config = dict(
    normalize_top_k=True,
    routed_scale=1.0,
    init_std_router=0.0303,
    vocab_size=32000,
    optimizer='muon_variant',
    dataset='wikipedia_en',
)
Below are experts of layer 6 (counted from 0) of a mixture-of-experts language model. Rows are named router (the router's row for the expert) and show model dimensions 0-111. Each number is 128 + 24 x the weight over its row's rms, rounded and kept within 0 to 255.
After each expert's rows: "raises" lists some tokens whose logits its average output raises strongly, later layers aside. This comes from a sample of Wikipedia text that the model never trained on.

# expert 122
router [ 88 164 121 123 116  84 112 170 155 133 159 130 130 161 163 179 164 121 160 131 138  99 105 138 125 129 156 137 148 109 153 104 132 129 109 115 122 124  86 125 145 161 102 138 116  77 160 118 100 123  89 144 117 143  62 111 119 139 100 141 105  91 122 129 171 119 172 161 136 129 157 132 132 153 145  97 151 165 115  86 136  84 121 141 118 125 150 145 148 102 195 138 114 104 163 110 111  77 125 120 132 146 146  93  67 119 170 141  69 143 111 117]
raises: " the", " some", " a", " many"

# expert 43
router [ 79 147 101 104 121 120 142 162 138 111 143 129 132 113 134 161 126 121 136 119 148  85 114  94 113 124 167 133 153 111 151 118 126 171 123  91 112 134 112 130 188 142 131 116 139 118 128 119  93 114  90 120 112 149  93 158 112 152 116 148  85 153 157 138 131 128 177 124 131  99 120 106 111 139 116  99 134 114 116 151 149 100 125 148 111  59 150 114 162 155 158 188  95  88 156  93  99  88 111 112 111 128 114 145  91 101 106 122 118  96 143 107]
raises: "s", "ed", "une", "ped"

# expert 145
router [ 78 133 104 101  95 139  92 170 120 124  98 165 121 150 154 159 159  97 151  99 162 110 189 155 122 145 149 125 111 149 149  86 122 144  84 120  96 104 129 118 130 126 141 136 106 100 111 117 142 123 115 142 137 154 131 123 131  99 108 172 128 112 148 161 182 109 143 161 167  99 116 125 140 170 153 145 176 145 116 102 141 124 139 129 145 142 183 115 159 129 150 135 115 163 118 166 110  95 144  61 106 136 155 139  94  63 111 136 109 116 132 119]
raises: " the", " his", " a"

# expert 116
router [123 132  92 134  91 115 142 190 149 134 115 159 134 166 162 154 128 136 124 121 134  66 129 117 134 122 125 165 146 138 114  93 136 116  97 108 111 112 137 183 149 135 122 176 105  75 107 102 156 118 155  89 121 128 150 130 148 145  87 139  76 132 149 148 161 108 162 167 133  90 146 130 105 151 121  68 143 135 126  96 123 100  90 134 166 138 126 148 125 163 149 184 104 130 130 139 110 162 102 106 147 165 139 123  78 114 122 173  99  80 150 119]
raises: "-", "|", "==", "===", "The", "In"

# expert 159
router [109 141  89 121 147  86 119 123 174 100 137 141 115 146 156 146 145 123 175  98 126 106 168 118 110 141 153 115 158 165 169  99 138 180 105  99 142 142 107 150 145 147 148 132 154 104 124 105 112 146 110 111  84 115 101 130 110 134 117 146 116 124 102 125 119 124 164 162 139  82 139  87 128 145 109 146 148 137 158 148 130 109 116 137  93  94 160 103 140 125 177 179  94 116 143  90 111 126 141 122 138 118 119 138  67  90 111 175 114  84 152 106]
raises: "th", "coming", "-"

# expert 114
router [131 150 123  96 114 118 111 165 133  93 134 123 132 138 135 144 134 141 192 154 120  93 112 153 136 117 160 140 182 145 133  64 151 154 143 133 105 131  75  99 141 146 114 125 172  80 111  96 154 140 113 128 146 175 143 159 124 160 108 134 105 109 127 129 117 100  95 144 138  96 170 132 122 131 114 123 121  92 167 116  92 168 143 104 142 126 159 128 144 114 128 117 130 132 188 102  94  95 128 117 139 135 140 159 118 103 135 140 117  98 151 128]
raises: " and", " the", " a", " his", ",", " in"

# expert 133
router [ 86 130 149 121  81 131 145 186 133  86 125 139 144 118 128 146 126 114 144 158 150  99 163 123  88 102 147 134 166 152 124 111 123 123 144  76 108 113 108 149 155 171 117 163 151 113 119 104 124 117 103 160 109 155 124 130 144 107 123 111  97 133 147 143 119 136 117 163 128 134 132 112 120 131  74 122 114 143 124  96 130 110 113 135  95 112 141 109  87 159 130 177  90 130 141 133 146 131  98 101  94 158 149 140 104 102 127 135  97 122 127 123]
raises: "'", "th", "20", "–", "List", "-"

# expert 136
router [ 87 148  31 138 142 103 125 148 130  76 131 114 146 158 128 148 131 101 186 114 176 139 159 149  97 130 148 143 142 161 172 112 134 160 117  97 108 114 140 145 180 113 134 149 132  83 154  96 103 126 155 118 109 153 134 108  99 148 156 155 106 104 138 146 142 135 150 116 144 124 155 114 115 125 110 124 155 124 113 145 138 132 131 143 170  95 158 153 123 152 119 143  90 116 129 102 151 107 112 133 124 123 143 141 169 101 120 153  84  83 148 128]
raises: ")", "Following", "es", ").", ".", "Gl"

# expert 152
router [115 117 119 112 142  94 158 125 116 108 111 137 135 144 149 161 136 142 131 116 131 150 160 154 119 113 157 150 141 197 137 110 121 166  70 149 123 115 108 140 159  97 141 184 120  88 100 125 138 149 117  82 128 129 156 118 139 136  90 136 119 103 144 150 141 169 126 150 138 106 166 112 109 118 115  53 120 168 110  66  86 150 157 129 119 112 166 198 149 135 150 152 103 134 151 114 129 104 128 121 132 111 144 108  97 127 155 123 107  85 143 109]
raises: " ", "s", " |", "-", ".", ","

# expert 106
router [ 70 206  93 120 109  94 152 163 145 102 154 132 129 180 115 124 159 111 143 121 159 100 144 119 124 138 184 118 157 137 133 107 173 128 119  82  92 119 156 133 149 152  89 163 113  81 151 123 116 129 147 110 132 176 144 150 142 169 118 134  66 151 115 147 124 128 138 136 134 118 151 129 120 146 132 113 137 137  94 111 113 131 116 111 149  80 134 173 143 115 121 132 116 128 125 122 122  73  95 122 138 138 153 156 151 157  91 107 103 101 137 124]
raises: " the", "age", " and", " for", " a", "tra"

# expert 107
router [124 180  90 110  92 132  93 109 123 114 121 150 130 136 168 102 119 105 190 128 141 121 147 172 116 149 159 143 114 142 119 108 108 160 135 131 125 152 120 143 140 134  89 107  87 120  90  96 161 113 131 142 138 143 141 137  94  88 109 145 100  62 143 162 167  98 118 169 146 123 111 142 101 126 154 114 140 129 117  93 104 105 141 167 119 117 146  77 133 148 121 135  97 120 133 125 105  70 148 112 146 170 153 135 103  64 130 175 107  95 145 135]
raises: " U", " best", " major"

# expert 38
router [118 118 103 107  92  64 118 129 133 111 160 120 142 128 184 166 144  78 170 111 139 102 134 131 128 104 197 110 140 158 106  66 145 151 128 126 131 143  97 166 135 141 101 136 146 104 145 151 131 110 129 126 137 160 101 164 136 133  96 110  91 110 180 167 170 102 154 140 199 104 117 118 132 114 106 129 158 130 137 110 139 145 115 126 128 150 152 107 155 146 154 122 108 114 181 121  81  92  92 123 103 140 146 151 121 104 103 151 129  87 148 123]
raises: "ome", "oma", "us"

# expert 79
router [115 120  92  99 160 119 120 134 130 123 167 130 169 132 152 118 137  97 136  76 161 123 106 114 143 123 127 142 151 129 103 142 131 169 148 128 114 173 139 154 134 158 108 149 148 118 107 120 108 153  99 114 104 143 137 130 118 136 103 116  78 127 124 150 109 132 160 131 149  70 128 127 134 155 131 104 124 133  85 113 129 111  91 114  99 114 125 135 143 149 188 178 119 122 112 130 151 135  86 145 172 133 123 124 107 103 151 161 130  72 116 151]
raises: "tor", "ter", "ges", "me", "ters", "c"

# expert 85
router [108 136 128  61  80 146 111 147 139 121 126 169 152 110 157 130 146 122 169 101 121 138 132 136 128  94 174 114 132 143  93 120 132 137 143 119  99  99 126 148 167 140 105 153 129  82 108  77 128 109 121 128 124 156 130 158 146 127 116  91 110  95 115 157 121 124 146 121 153 117 158 121 137 153 128  73 158 161 104 132 120 174 132 160 155 145 134 145 139 134 111 141 147 112 190 147 117 105  66 156 144 154 149 142 140 101 143 112  71  84 166  95]
raises: ".", " of", ",", " and", " ", ":"

# expert 129
router [ 67 138 115 115 108 127 112 132 164 117 163 172 127 153 132 152 109 114 164 131 167 144 105 150  97 100 157 145 139 164 141 105  93 153 154 155 127 124 100 158 129 132 103 183 126 117 145 103 187 115 106 119 129 130 111 130 102 105  80  97 106  75 129 146 137 119 114 159 150 115 145 126 186 101 103 109 114 155 103 120 126  89 110 131 117 131 150 124 137 137 126 170 117 112 134 110 124  91 126 126 163 157 133 101 140 134 136 125 126  85 137 134]
raises: " and", " ", ",", " (", " to", " at"

# expert 73
router [117 114 105 104  97 142 124 119 140 117 177 164 173 145 170 155 153  79 138  92 130 132 151 144 136 124 134 137 121 177 104 107 140 174 146 106  96 131 117 166 134 157  98 148 133 111 108 114 131 152  86 122  98 157 123 138  97 166 144 112 123  91 113 161 137 100 169 142 102 113 125 145 142 134 113  72 163 155 103 106 125 153 122 114 132 125 124  95 163  93 140 194 114 108 135 155 102 124 152 116 119 112 139 148 108 107  90 179 103  78 132 127]
raises: ",", " and", ".", "s", "ic", "/"

# expert 76
router [107 117  81 117 117 138 121 177 139  79 136 139 177 130 117 158  95 110 165  94 107 127 158 137 138  69 158 135  91 212 156 105 139 131 115 141 120 155 129 145 154 147 121 155 125 109 137 118 145 137 139 105 129 134 108 122 148 104 127 144  88 130 143 141 121 111 127 134 153 100 159 132 114 113 110 134  86 139  94  90 146 151 108 126 132  93 145 136 125 156 118 158 112  89 107 137 149 130 123 114 151 160 162 128 125 121 138 148 133 100 118 157]
raises: "ally", " ", "al", " from", " P", " as"

# expert 3
router [106 119 133  85 104 128 137 156 147 116 139 128 165 146 146 135 173 118 142 105 146 101 136 140 105 130 209 135 171 136 118 131 121 145 143 105  80 113 109 143 133 157 127 173 149  94 143  75  99 115 119 129 119 120 121 154 146 148 140  98 126 105 124 108 140 134 149 138 114 136 144 148 141 130 134  47 163 177 130 127 127 165 118 134 126 138 153 136 151 131 142 145 148 114 167 126  95 127  98 136 135 128 134 158 119  93 124 142  86 114 137  93]
raises: " to", "ance", " World", "."

# expert 59
router [111 150 118 123 122 100 121 144 130 134 155 133 141  90 147 154 132  75 171  90 149 105 125 165 130 102 118 148 126  98 149 128 134 137 106  98 157 127 149 176 136 133  80 168 116 109 132 138 131 102 101 138 130 111 137 155 109 129  95 120 109  92 148 144 148 136 154 140 151  96 182 130 144 169 124  72 144 105 139 110 154  83 110 129 139 109 114 110 149 120 154 161 151 167 139 122 145 104 126  97 102 119 187 142  62  98 143 171 104 133 139 130]
raises: "ing", " |", ":", " a", " his", ";"

# expert 102
router [122 125 111 103 119 105 130 139 126 121 113 135 143 111 170 131 119 120 179  70 110 114 132 122 157  72 139 175 176 136  97  78  98 145 144 123 110  88 135 175 120 183 107 137 146  69 106 150 115 100 127 127 119 121  99 143 135 130  97 152 101 111 152 133 137 148 102 126 192 100 102 152 139 182 110 103 161 142  84 104 121 127 116 158 144 133 133 131 107 130 122 150  78 113 101  94 148 110 119 134 152 156 135 119 116 126 138 116  80 110 156 102]
raises: " with", "\n", " from", " finishing", " by", " and"

# expert 157
router [119 137 103 124 143 125 144 158 109  97 153 115 144 122 134 153 104  93 104  69 164 128 118 152 151 117 134 108 121 107 126 128 114 165 103 113  78 123 131 141 138 153 131 172 107 116 122 139 111 109  76 147 124 127 129 127 103 139 122 109 127 121 128 193 142 145 163 150 124  81 166 111 134 138 146  80 124 141 130 160 117 136 139  90 117 104 155 178 143 140 149 151 140 110 132 115 146 110 130  85 144 106 190 123 129 123 151 160 110 109 117  96]
raises: "ed", "g", "ated", "lig", "d", "aged"

# expert 48
router [113 133 117 112 120 122 182 132 185 120 126  96 141 143 117 134 132 108 133  84 137 102 129 138 173 126 122 107 131 161 140 106 129 146 107 116  89 120 119 138 155 148 131 152 110 112 139 135  95 108 116  98 139 108 103 111 129 116 107 157 136 128 142 192 142 151 149 179 150 132 115  91 111 151  93  69 128 157 101 119 126 125 126 133  97 110 137 159 123 148 175 140 144 153 177  94 176 103 100  97 101 135 150 110  92 122 125 156 115  95 102 135]
raises: " the", " his", " all", " that", " this"

# expert 90
router [ 90 170 118 105 130 121 174 150 140 100 165 165 140 130 156 117 174 139 131 143 147 121 130 114  96  97 126 190 155 157 131  89  96 181 106 148 124 124 123 164 139 129 106 160 120  71 132  97 118 134 123 116 121 154 129 182 113 144 174 123 122 105 136 116 127 119 132 122 113 108 182 154 170 144 131 105 120 119 111 137 137 123 144 134 148  81 113 135  90 113 117 144 112 139 124 149  92 103 114 144 138 125 132 123 140 110 151 136  89  97 150 104]
raises: "\n", " |", "==", " and", " ", " =="

# expert 150
router [123 169 102 133 116 138 160 165  99 125 130 114 109 137 130 184 149 100 187 109 170  78 128 162  98 108 112 156 120 113 158  90 127 137  78 100 121 116 156 137 174 132 114 141 101  90 148 148 110 115  99 138 116 152  86 117  91 148 133 150 129  97 130 129 133 138 141 165 154 146 158 127 130 132 115 104 172 115 140 137 135 134 127 155 132 119 145 133 136 144 116 139 127  88 148 106 131 105 162 137 120 135 165 161  92  75 144 147  90 139 155  90]
raises: "ing", "ship", "ed", "ted", " themselves", "time"

# expert 113
router [135 142 102 151 100 106 143 131 155 138 138 134 137 128 138 137 144  91 162  97 170 104 160 120 122  88 159 122 125 128 113  99 114 166 146 144 129 137 144 176 162 133 108 174 123 120 130 177 111 114 122 145 110 128  99 140 138 124 149 107 126  88 126 169 163 104 118 136 163 116 138  98  95 152  91  72 144 112  91 112 157  87  95 145 127 132 115 117 141 129 158 149 112 132 128  98 118 101 147 113 141 132 138 145 133  67 121 122 120 117 137 116]
raises: " who", " whom", "."

# expert 51
router [124 136  84 109 120 123 150 107 155 111 168 165 150 128 178 115 148 119 192 110 130 117 144 149 165 103 134 149 112 112  93 126  93 158 143 131  89 164 142 178 159 138  63 149 156 127 133 150 163 122 117 128 110 127 124 134 156 127 113 121 101  94 121 159 139 146 143 130 191  83 152 102 144 139 108 122 154 124 106 149 117 106  72 163 140 116 131 125  98 106 151 166 118 133 153 123  89 104 121 150 135 153 112 119  92 109 147 146  85 118 141 133]
raises: ".", ",", " in", " was", " that", "\n"

# expert 6
router [ 68 135 111  98 135  89 145 158 174 130 144 153 163 178 115 155 118 126 161 147 165 116 159 160  80 149 171 137 148 149 162 112 148 142 140 133  93 166 135 123 157 141 136 137 162  96 132 100  97 119  97 115 101 144 112 161 129 120 112 116 106  95 167 157 146  85 120 186 144 103 129 117 119 152 110  81 126 108 121 123 128 154 116 130 129 128 131 106 152 132 122 184 103 123 145 120  93  96 110 115 142 138 127 149 116  94 124 152 136 123 146 137]
raises: "n", "le", "ir", "i", "y", "e"

# expert 99
router [ 93 121  99 118 101 104  98 144 169 116 124 186 166 138 146 157 132 117 200 130 152  76 128 146 134 130 145 167 129 152 137 130 144 151 148 104 116 140 106 150 154 135  88 151 115 129 125  88 143 109 102 126 116 151 115 148 129 122  89 107 117 138 144 147 146 134 134 155 148 115 175 131 135 135 127 112 127 117 136 146 134 103 138 110 147 132 111 116 121 103 128 161 130 140 160  95 117 149  99  88 116 151 182 139  84 138 145 198 102 115 133 131]
raises: " of", " the", " a", " at", " his", " date"

# expert 37
router [122 119  82 119 140 136 118 171 144 139 155  99 139 141 145 163 155 155 136 133 157  91 136 147 125 105 127 115 180 157 124 116  85 181 123  91 116 111 130 165 161 147 138 131 135  93 126 144 105 143 113 133 139 161 107 116 123 147  91 147 103 135 143 142 149 137 129 141 133 126 136 110 141 153 106 143 155 153  89 146 119 145 113 157  98  92 166 116 125 172 158 159 100 103 131  92 103 115 101 140  98 131 140 167  97 121  94 152 102 127 146  97]
raises: "ary", ".", "aire", "ate", " needs"

# expert 131
router [137 127 134 156 145 119 154 137 111 117 106 112 137 149 126 149 139 149 119 129 131 112 162 169 123 120 158 153 147 164 112  63 135 142 157  78 132 134  85 160 130 171  93 171 163 136 143  96 120 100 112  98 108 145 123 116 121 122 124 132 113 118 116 168 127 132 151 176 152 116 149 125 133 138  91 102 162 122 110  95 102 103 137 115 129 149 147 156 139 148 182 164 119 162 167 120 121  79 116  53 135 176 119 153 144  90 126 151 111 135 108 155]
raises: " are", "\").", " were", "\")", " members", "\","

# expert 119
router [110 135 138 133 136 117 125 173 117 118 128 161 123 153 195 108 126 131 125 147 130  65 126 149 149 126 146 142 158 106  96 101 124 153 133 126 114 141 130 120 158 143 113 170 111 117 154 116 144 109 121 135 114 140 122 123 145 115  80 118  88 124 140 108 119 115 139 185 120  83 144  93 133 150 120 102 114 175 102 128 123  97  52 132 116 107 123 153 153 154 168 166  84 119 111 119 142 147  98 107 139 139 184 121  82  96  88 167 121  88 154 150]
raises: "\n", "|", "-", " ", " and", "The"

# expert 95
router [124 142  90 116 101  86 117 166 126 121 143 145 134 116 140 140 125 108 145 114 146 133 122 181 102 119 151 118 143 124 195  72 108 119  73  99 114  99 134 122 189 111  97 162 121  99 156 147 115  98  76 131 125 136 127 107 127 160 112 145 125  91  98 111 126 129 147 150 125 127 175 147 158 100 137  94 108 129 123 128 118 152 145 146 141 103 172 158 158 126 154 155 140 109 118 143  79 120 138 130  96 138 144  99 111  96 134 143 105 136 140 119]
raises: " the", " two", " their", " a"

# expert 83
router [111 159 112  95 149 108 124 144 158 113 146 129 163 180 153 197 143 122 112 103 117  96 127 127 101 134 138 159 184 125 151  82 145 142 115 118  97 170 134 149 159 135 115 137 137 138  94 135 113  75  94  97 108 132 106 115 109 133 118 137 104 117  99 141 145 126 157 169 136 112 135 160 113 155 110 103 161 121 129 140 141 121 145 124 144 114 169 151 129 110 147 179 130 120 136  98 105 107 139  79 132 143 145 140 120 111 156 109  69 140 127 129]
raises: " The", " A", "The", "W", " As"

# expert 121
router [ 96 135 118 144  96 117 118 159 138 138 145 162 127 106 134 138 133 139 160 104 165 102 102 133 157 120 157 130  87 115 153 125 132 183 129 113 120 131 114 166 155 144 107 191 136 127 120 120 133  96  76 144 129 170 115 174  96 120 143  91  82  92 102 158 141 161 140 119 140  70 162 135 134 115 118  85 142 124 131 134 136  87  75  88 146 118 122 114 152 111 117 174 135 139 138 123 120 138 107 125 110 143 182 129  93 133 106 136 136 133 142 135]
raises: ",", " and", " |", " in", ".", " from"

# expert 111
router [124 143 121 121 108 121 148 121 139 133 140 171 133 142 160 126 123 147 154 124 116 101 128  83 131  87 142 132 132 128  90 105 108 145 126 131 125  90 123 189 122 124  84 160 175 113 113 126 124 123 136 146 117 162  93 160 133 135 138  93  91  91 118 142 150 120 133 160 164 113 142 133 129 180  87 132 129 131  86 107 114 104 107 173 141 119 123 133 128 129 154 149 101 126 132 117 145 125 119 121 150 187 133 150 126 120 124 134 131 118 184 127]
raises: " at", " during", " away", " around", ":", " between"

# expert 92
router [134 146 149 146 104 114 113 133 160  84 134 124 130 102 125 136 147 129 143 113 147 122 188 133 126 110 127 134 179 107 110 118 162 138 144 129 105 126 132 148 124 143  76 145 149 103 132 107 115 139 124  84 111 135 119 121 125 137  83 136 133 145 151 125 129 110 124 142 161 106 153 141 148 148  96 115 107 151 119  66 101 125  90 116 140 144 166 135 121 159 139 156 155  93 151  72 102  86 136 113 121 160 157 161  92 112 125 162 108 125 166 139]
raises: ":", ",", " of", ".", " from"

# expert 97
router [ 74 134  73 158 139 127 121 170 168 122 125 166 188 154 113 122  89 147 146 109 180  93 144 135 131 134 168 133 102 140 156 101 115 130 135 140 128 117 118 166 129 104 119 142 131  99 103 104 136 106 128 105 130 158 141 149 129  90  91 114  88 132 152 163 146 121 164 164 147 112 166 138 130 107 110 134 117 150 135 129 141 110 140 103 154 101 172 122 106 166 124 167 141 148 120 112 172 120 114  81 141 149 117 101 142 130  86 146  99  96 146 103]
raises: "ole", "th", "use"

# expert 84
router [129 143  98 131 129 114 141 126 169 133 160 179 178 140 139 131 121 124 178 104 120 121 146 128 117  89 131 181 130 117 109 119 143 182 135 125 118 102 151 157 170 150  96 137 149 124 105 116 107 100 140 107  99 155 113 147 137 136 116 137  85 104 101 125 164 155 163 152 190 116 165  92 115 162 116 130 125 123 111 122 113 103  83 154 110 118 145  90 105  97 119 152 141 137 115 123 114 137 117 106 116 120 153 120  76 102 136 152 132 134 121 123]
raises: ",", " of", ".", " for", " and", "ure"

# expert 134
router [144 146 130  93 127 129 177 128 143 101  95 108 155 107 169 151 120 120 154  92 151  96 143 145 120 128 137 125 133 138 155 110 111 131  96 110 120 143 114 128 154 150  98 143 120  92 137 135 136  91  75 139 124 142  91 141  59 103 126 139 106 122 158 179 137 130 137 149 138  91 129 162 153 166 134 120 154 142 102  99 135 125 124 153 175  89 148 118 110 124 152 163 112 142 154 139 122 111 133 142 146 120 167 101  94  78 152 123 123  94 117 153]
raises: " work", " place", " issue", " show", " form", " feature"

# expert 147
router [129 139 108 118 138 148 119 147 110  82 145 119 178 145 137 109 142 102 129  93 133 128 136 125 147 118 128 119 164 114 119 120 165 148 127 111  82 134 149 164 178 153 102 124 112 134 106 115 147 125 110 157 149 148  89 148 122 147  97 125 107 105 154 150 152 102 132 169 150 128 160 130 128 154 118 124 122 133  98 140 114 103  91 115 127 122 134 137 148 179 128 156 102 100 169 117 147  88  98  96 127 177 188 113 103 124 103 136 123 128 138 145]
raises: " The", " A", " In", "\n", " He", " It"

# expert 71
router [ 89 127  93 123 125 102 108 125 134  91 163 140 185 140 147 120 184 149 129  80 132  99 149 167  88 116 160 115 183 157 128  92 142 146 128  91 121 142 110 161 157 159 116 141 137  87 142 150 112 133 143 127 135 112 135 149 106 104  71 170  97 113 138 170  85 110 119 139 139 116 166 171 111 119 130 130 138 126  91 118 119 112 121 140 124 124 107 135 132 117 151 132  91 120 154  98 142 117  95 126 110 141 118 146 114  89 122 126  80 134 153 128]
raises: " 1", "less", "time"

# expert 69
router [113 189 112 108 125 133 142 147 141 115 148 129 122 162 129 168 135  70 141 112 142  92 129 187 138 100 145 147 127 149 118 104 118 151  96 110 112 116 128 160 150 148 118 123 120  70 101 167 104  88 150 108 117 115 126 116  71 138  94  93 130 109 130 133 147 110 130 150 121 145 153 110 121 133 128 134 155 121 110  74 157 132 146 118 143  97 168 139 116 130 138 158 168 122 146 115 168 108 149 138 116 108 181 132 124  86  98 126  86 138 158 141]
raises: " habitat", "list", "cer", "ologist"

# expert 89
router [ 83 133 119 120 113  96 146 151 144  93 129 146 120 172 124 169 128  98 153 123 179  96 147 142 107 123 170 133 116 154 122 100 123 160 113 105 139 166 120 178 129 141 121 126 163 116 138  96  92 108 104 150 123 123 125 169 119 133 128 112  91 141 126 130 116 135 156 122 195  89 169  99 127 128  98 119 156  95 107 141 129 122 135 114 104 108 123 128 156 136 133 188 116 140 160 126 146 111 131 130 109 115 125  90 107  81 177 127 110  90 142 107]
raises: "le", "ler", "re", "ries", "ri", "ro"

# expert 26
router [ 77 123 114 142  96  81 119 136 139 116 139 153 173 155 180 136 145  93 177 123 139 126 137 148  89 131 134 107 127 145 131 122 124 132 114 130  95  84 161 117 164 153  99 128 149  86 122 118 115 133 149 145 127 113 101 106 119 145 106  97 127  79 134 183 141 130 182 146 129 115 158 156 145 139  88 103 150 137  91 127 141 133 113 149 153 106 134 133 122 136 114 154  99 127 157 101 119 106 128 152 128 183 119 112  97 135 114 172  95 109 131 138]
raises: " earlier", " since", " the"

# expert 67
router [108 149  81 119  95 132 136 137 141 104 143 146 132 127 156 141  88 119 140 123 145 139 128 158 106  83 152 130 144 143 108 135 107 152 147 120  45 130 163 179 165 147  97 169 148 111 107 119 137 121 115 146 114 186 139 143 144 121 151 114 125  80 106 138 136 106 157 142 156 116 148 108 157 110 124  98 138 159 113 107 128 149  94 132 140 136 131 135 133 114 149 157 143 140 146 137  90 107 138 122 163 107 159 127  97 120 111 162  73 117 125 149]
raises: "/", " by", " on", " through", " with", ","

# expert 70
router [117 163  90 155 130 152 111 168 125 123 137 142 104 129 169 139 126 110 111  86 146  79 112 126 108 127 135 101 124 143 131 125 129 195 131 105 120 154 128 176 137 159 134 128 118 119 144 133 136 117 115 125 113 117  90 160 130 123 136 144 111 120 136 157 140 169 139 126 141 140 172  89 145 138 160 138 166 120 118  79 193 128 129 137 104 122 161 128 108 178 150 144 129  98 166 129 169 129 126  93  97 166 139 118 108 111 116 119 110 131 131 108]
raises: "a", " of", "one"

# expert 126
router [138 110 108 122 135  96 129 160 142 114 140 160 104 164 130 169 128  73 197  95 174  71 115 132 151 109 138 126 164 143 125 132 168 154 102 148 135 130 136 167 136 140 108 146 120 130 122  98 115 129 107 129  70  88 114 133 102 123  92 108  75  84 145 154 123 131 123 117 157  83 137 128 133 109 109  86 140 133  99 137 147 108 141 152  75 113 137 116 133 144 153 171 112  95 118 123 164 121  84 120 123 159 137 129 111 115 155 102 138  81 138 127]
raises: "s", ":", "ity", "us", "y", "um"

# expert 135
router [103 124 123 128 114 139 117 126 126 121 132 153 116 150 153 101 140 102 121 120 124 101 124  99 130  75 177 103 130 118 172  98 122 129 140 152  98 131  93 123 169 143  65 149 168  91 121 135 143 116 132 108  98 184  93 143 154 114 115 111  99  85 109 124 176 127 112 126 194 121 138 113 134 118 127  98 130 130  83 125 128 123 101 173 136 123 161 122 130 158 148 138 121 125 135 129 147  88  82 131 129 165 135 145 134 101 146 135 130 107  94 142]
raises: ",", " (", ".", "\n", " and", " in"

# expert 65
router [132 139 105 115 100 106 132 118 120 125 163 149 154 158 134 140 129 120 190 102 182 120 146 144 127 113 161 123 111 127 125  92 130 172 152 138  72 140 117 173 130 154 102 146 151 145 114  90 106 125  80  84  97 115 104 145 158 144  94 110  86 107 119 110 157 122 141 133 140  93 145 145 133 110 114  74 176 154 117 140 113 101  96 114 140 124 144 129 130 114 158 160 104 129 116 112 138 133 116 122 118 129 143 127  81 111 140 129 126  68 122 131]
raises: ",", ".", ":", ";", " and", " of"

# expert 139
router [ 86 125 110 117 116 108 112 148 175 110 140 139 133 148 155 152 145 125 149 108 112 111 132 116 134 121 171 153 160 111 120 121 135 194 122 106 112  92 124 137 174 130 127 145 161  75 119  86 129 108  86  89 107 176  90 131  96 151 137 149 116 118 129 108 140 107 146 149 122 101 109 130 171 124 120 131 184 141 148 133 153 103 149 154 131  98 170 137 140 108 139 147 136 122 178  77 100 119  98  87 125 134 105 110 114 110 135 117 121 113 145 104]
raises: "?\"", "under", "ang", "hav"

# expert 44
router [106 132 119 111  89 106 104 183 144 114 153 171 135 166 163 152 131 108 166  88 154  67 111 151 124 111 143 137 177 139 116  90 141 159 164 123 137 111 118 133 136 155 112 155 177 134  85  91 136 155  89 129  90 130  68 131  78 138 100 116 101 119 124 148 135 114 125 106 169 125 122 112  86 141 115 122 137 129 112 127 152 102  67 140 124 121 143 138 122 150 177 183  92 142 181 108 162 149 122 130 107 151 149 163 140 124 156 134 111 103 115 121]
raises: ",", " and", "\n", ":", ";"

# expert 75
router [126 126 125 156 125 106 132 136 165 115 108 133 171 136 134 147 134  96 144  94 130 113 125 135  99  95 144 119 138 161 143  82 124 135 127 131 144 126 121 181 171 165 100 126 131  92 140  83 175 134 114 104 107 131 131 124 103 123 109 106 104  83 120 146 145 145 118 148 154 126 135 131 124 131 103 112 126 130 117  99 122 130  88 138 105  81 121 137 136  91 106 159 119  91 122 132 138 143 131 144 172 166 130 144 110  92 132 142 117 109 115 132]
raises: "yo", "y", "usa", "ure"